From a checkpoint of a small mixture-of-experts model trained on Wikipedia.
Size: 13 layers, width 160, vocabulary 7015, 10.2M parameters.
Below are experts of layer 6 (counted from 0) of a mixture-of-experts language model. Rows are named router (the router's row for the expert), gate (a neuron's input weights, with its number), up (a neuron's input weights, with its number) and show model dimensions 0-159. Each number is 128 + 24 x the weight over its row's rms, rounded and kept within 0 to 255. Numbers have three digits each.
After each expert's rows: "mostly gets" lists some tokens that are sent to it at least half of the time. This comes from a sample of Wikipedia text that the model never trained on.

# expert 13
router:116112110110143133160070111138127108156149150072113094133172137161140105120117135132146115124131085139063160146118133110095091133132131125137127155148135111133157165146144123130126097141092123084111078131058135133085177112152113149108117116117157138109116116126140171141165136123107147144149110183145152127145129145163131133116142117128120136138126097131148122155133131149153124141135160128091153136180094160141092142135161115117144173115161143136169155098129148078104155151159149
gate0:140118119149141118089100101120076107114074097110109125068111124109132116151157088112146142146123130135116174182131121111133150093121089100125112153130107128091147163100119152101116129141124124110146139107111130127130117089150123101071165102115201126087136173124094139148147157131145153151142152129176138143137083125171142168149152140099144110111137143154132122137133129160080107164122110155153129157129112128123108162142156127125122129108140109114098163113117103084116150131131169
up0:128130134098154097114068134144114146152082147124083154110141126154142140163149182124126168134116103132125151158140137121107121105090119139136152114156121113107162157105125142104107162130124139131166170096109120092144134115170123117099132145126132130120132139129086135112102114141133143148120088131161080171151116144137141159128149104101118142116118145133133118127148119145100152149147122164168170088169076102139068116134158171161120107129151137145152135153128195093094160160130125
mostly gets: "Sh", "Ch", "St", "Th", "Sch", "Gu"

# expert 3
router:147142089105117127130158132148104135130138130114134102126119129148145111135137131140141138140132116106053128140110141124152091142115108103102169135142123143129138133177117121122148093122102169109116141123085142121104134123137127161123115122165112155075116140169166137136169116079097121145130118118120122094119098153172135104123138174140129163152119134120164115138097186210130086140147146109077142103165167149119131153175129146180133160113180102106105129120113152126114147116118142
gate0:148161118107146145134154084160178139124115171120149129160104119142085129163117115105131096135134175109111139095133081128132110091121141125122108106129082151136125100140151124125131100134160155160119095139119121116133139176141138146129111104162127121109118127132170093146138130121087119123135122128106107162105059151189159122143168117123078142148122124111142137124126164161121146118099118178119093129130151156115152114119101102198126136154116067155144121141125164109130137101160110
up0:144088124130123165084122105151134113113150099119179129136092116145119174108099124112181073123108132116145093149131141150145096144096170072151083149130132134145100102117146145139122146138117114155155134083093123129143156181072099156122116125151158108088108130137119130123126163122116108146134147120156115139151128133160118171154167121097115134106091148151133112070123092126111101164120113138117104110134153093163092116142136112160084135108089141147110125110111121124124126137133168
mostly gets: "St", "J", "Mar", "Z", "K", "G"

# expert 5
router:168157114139142151155116118138122150147144115110143094107123142121137138106141142112132119146147119172100144123144134129117097124107155171130140161145105149095172141132122163099192103114115121123101126144091127158167138109139105174104130154108104110150089100122160105125156094076113157125123086175153144090149092132167115131144162119135165162137131103096165118119158172095130082156127092140118126163106152173129130153127116098119119150137144082118108156151113115080121129136094141
gate1:141128143115101094138113093143162116123175116114098134123186118132108154120166130140157139119168140158133090141097101128113157135119149124154139092136166102114142136156120109113138134121110152129095136105111154095100139099172134123181153145131108123131122137143087144141130114130139111158135163163120158169155119140131108136081180113141109134134101108113136125112097135156185122163103111129101166095139160174126107116202079117126120118111106109114130162143120160096105162143126177
up1:107150137119103107151113137141095096166133146124135141143085142144142129147148133135147128138121098110130134088147153098118131123094116118093101108147173169141138123126169138140148141123162137082142176148067138115155122121126181106121187142077131127116126130137123121143134123134111090101131162130097131098151138133134120126104178131137109119132183148142132128098152129102129112104119099181078086169108102133113128083077118135092124150097090130126140145145142142156156108181149093
mostly gets: "In ", "after ", "during ", "from ", "June ", "October "

# expert 6
router:114119146098145118189114136149159141142136151048161097151156129119091149133165137133096082135100184138116117084131151119166144103113132087141113095128114123087139094085120141133139146118137159135102148123107132100127134146117164147142124151146137110107090141133144123173108136158106117154118142145134135136141138157149162139105172110117115155150120158078181091105130099122128116132123142121092129173103098179139138142131140105142099120114155182157136137105108117098121147110143106
gate0:095097127082120155123130105163147089121100138125073119120160172149154141148175097130166121128146044081128128163159126161135094117159104115158135146092173168146122140094148133116152136162093181109132125114139160144129109134107116125129156111118155104093133131155087120129105099092067136151146128135111132128158135134156146106147108096155107103137144111139147116111128124112121151099167107127095119105124145157136150123104140142097134135138115113122156147107144120108136158137173112
up0:088125137126093130084130122133123132166157119112157128148097128109086079127151146112112144150189164167126130148103122053141145141186117176105168103129134100113171157140102121136070149123104094169135169151113119128158116119108143138141126151177136142161119126129145118134133114166144165094078164119134143126129122121140111114094154175135137109096124144108117124164134148131122084162100148158155140136121122115118141183129115107161125112154132128121111133144129139140125137091129131
mostly gets: "\n\n", "\n", "\". ", "adv", ".\" ", "gener"

# expert 9
router:130155113124143152156110145117149121177139109105136124144122154116153122138166093107112122143140122140093137107132168121143128107147115052117153118120139120163164133116134136128142112116139100113100119105104138166129149128136108147108130145125129108144133095126170112143163115116106156134112117145193139080197139137157107142131158131088130155107045121122164162154143189103106109147126136172151117143115120125141120164177121149136160107124179159159134134106132124102103161147118136
gate0:122143141107151185137113106136100131107067128095190132161134151135126145162095144113120130082146132142127148092175122141136112145108138109138110135116095140144177107133139127131147122144117192092140114099152135138086139131063130129144099111133132128071119137143111138131107123162092124142146142120136120114136113125116177138133178129105131162163130144126142129134154132134120133155171108131068141150127097121152119123154147085103127131070135169126167142145074108099126138160145131
up0:085098156114102117125147140142114094143170145112119150124104111121135121083148149123149111161161164135139106113089106099071162149128122167117164145164157131107093111179145135135138152087113091133125116142106141094154094109189113104108120154141148130137164148158120120129119154094110149104153084113103102156098153157153141092144150150149102138127165096124128108127101087141134094126131160100128141089115141122098130133119128153141146109157103079115084114159154154109108123100122117
mostly gets: "(", "[", "=", "— ", "', ", "In "

# expert 8
router:119122142125124149145073125144106139129095120116131109112089110159141115166129123121131125153157146109118137144132121152125084131105138123099119095102162116124120104129144058140132088159128122151105136117124106100107119134120106164093106114157198132112143145118120115147079122095084113159139106146155085153174179108165109114136118127172112166096130123136186127164127135124066124172163152103088152122117125139089114120154120113156154160127128115137128122153153117107091136115101147
gate1:133156118151119134176147142088170151155127124111119126160160106112118117162157123142152167136087146121125096120119151117092116127139075145162170149103095095166196142123129136112101125166117140172090111090130089158131135132138141124144150131141140129102117131171118093167163124115088115136098163123141158138135112120149105113157175128133168129118119171140151124152086123122149151140114139118079107124133134121116179122160131131160128152143177129118085122106086146139123162143119143
up1:156160124133116147181157117128147123150143129102133121157124104118107122151160153112170096135098176087144099106100185101095160123114122129157155159082138100147117113085136143122162137139119163123110114113111156139139139130136098117160171137143122091097130169135110134134131104072119151138073148090145155120130106120129116120061149084095145113128148108131125154142118132116104130125158155150103107114110163140107134123144162163145138148163107154085158132094147128149173126130121097
mostly gets: "i ", "ia ", "u ", "John ", "American ", "World "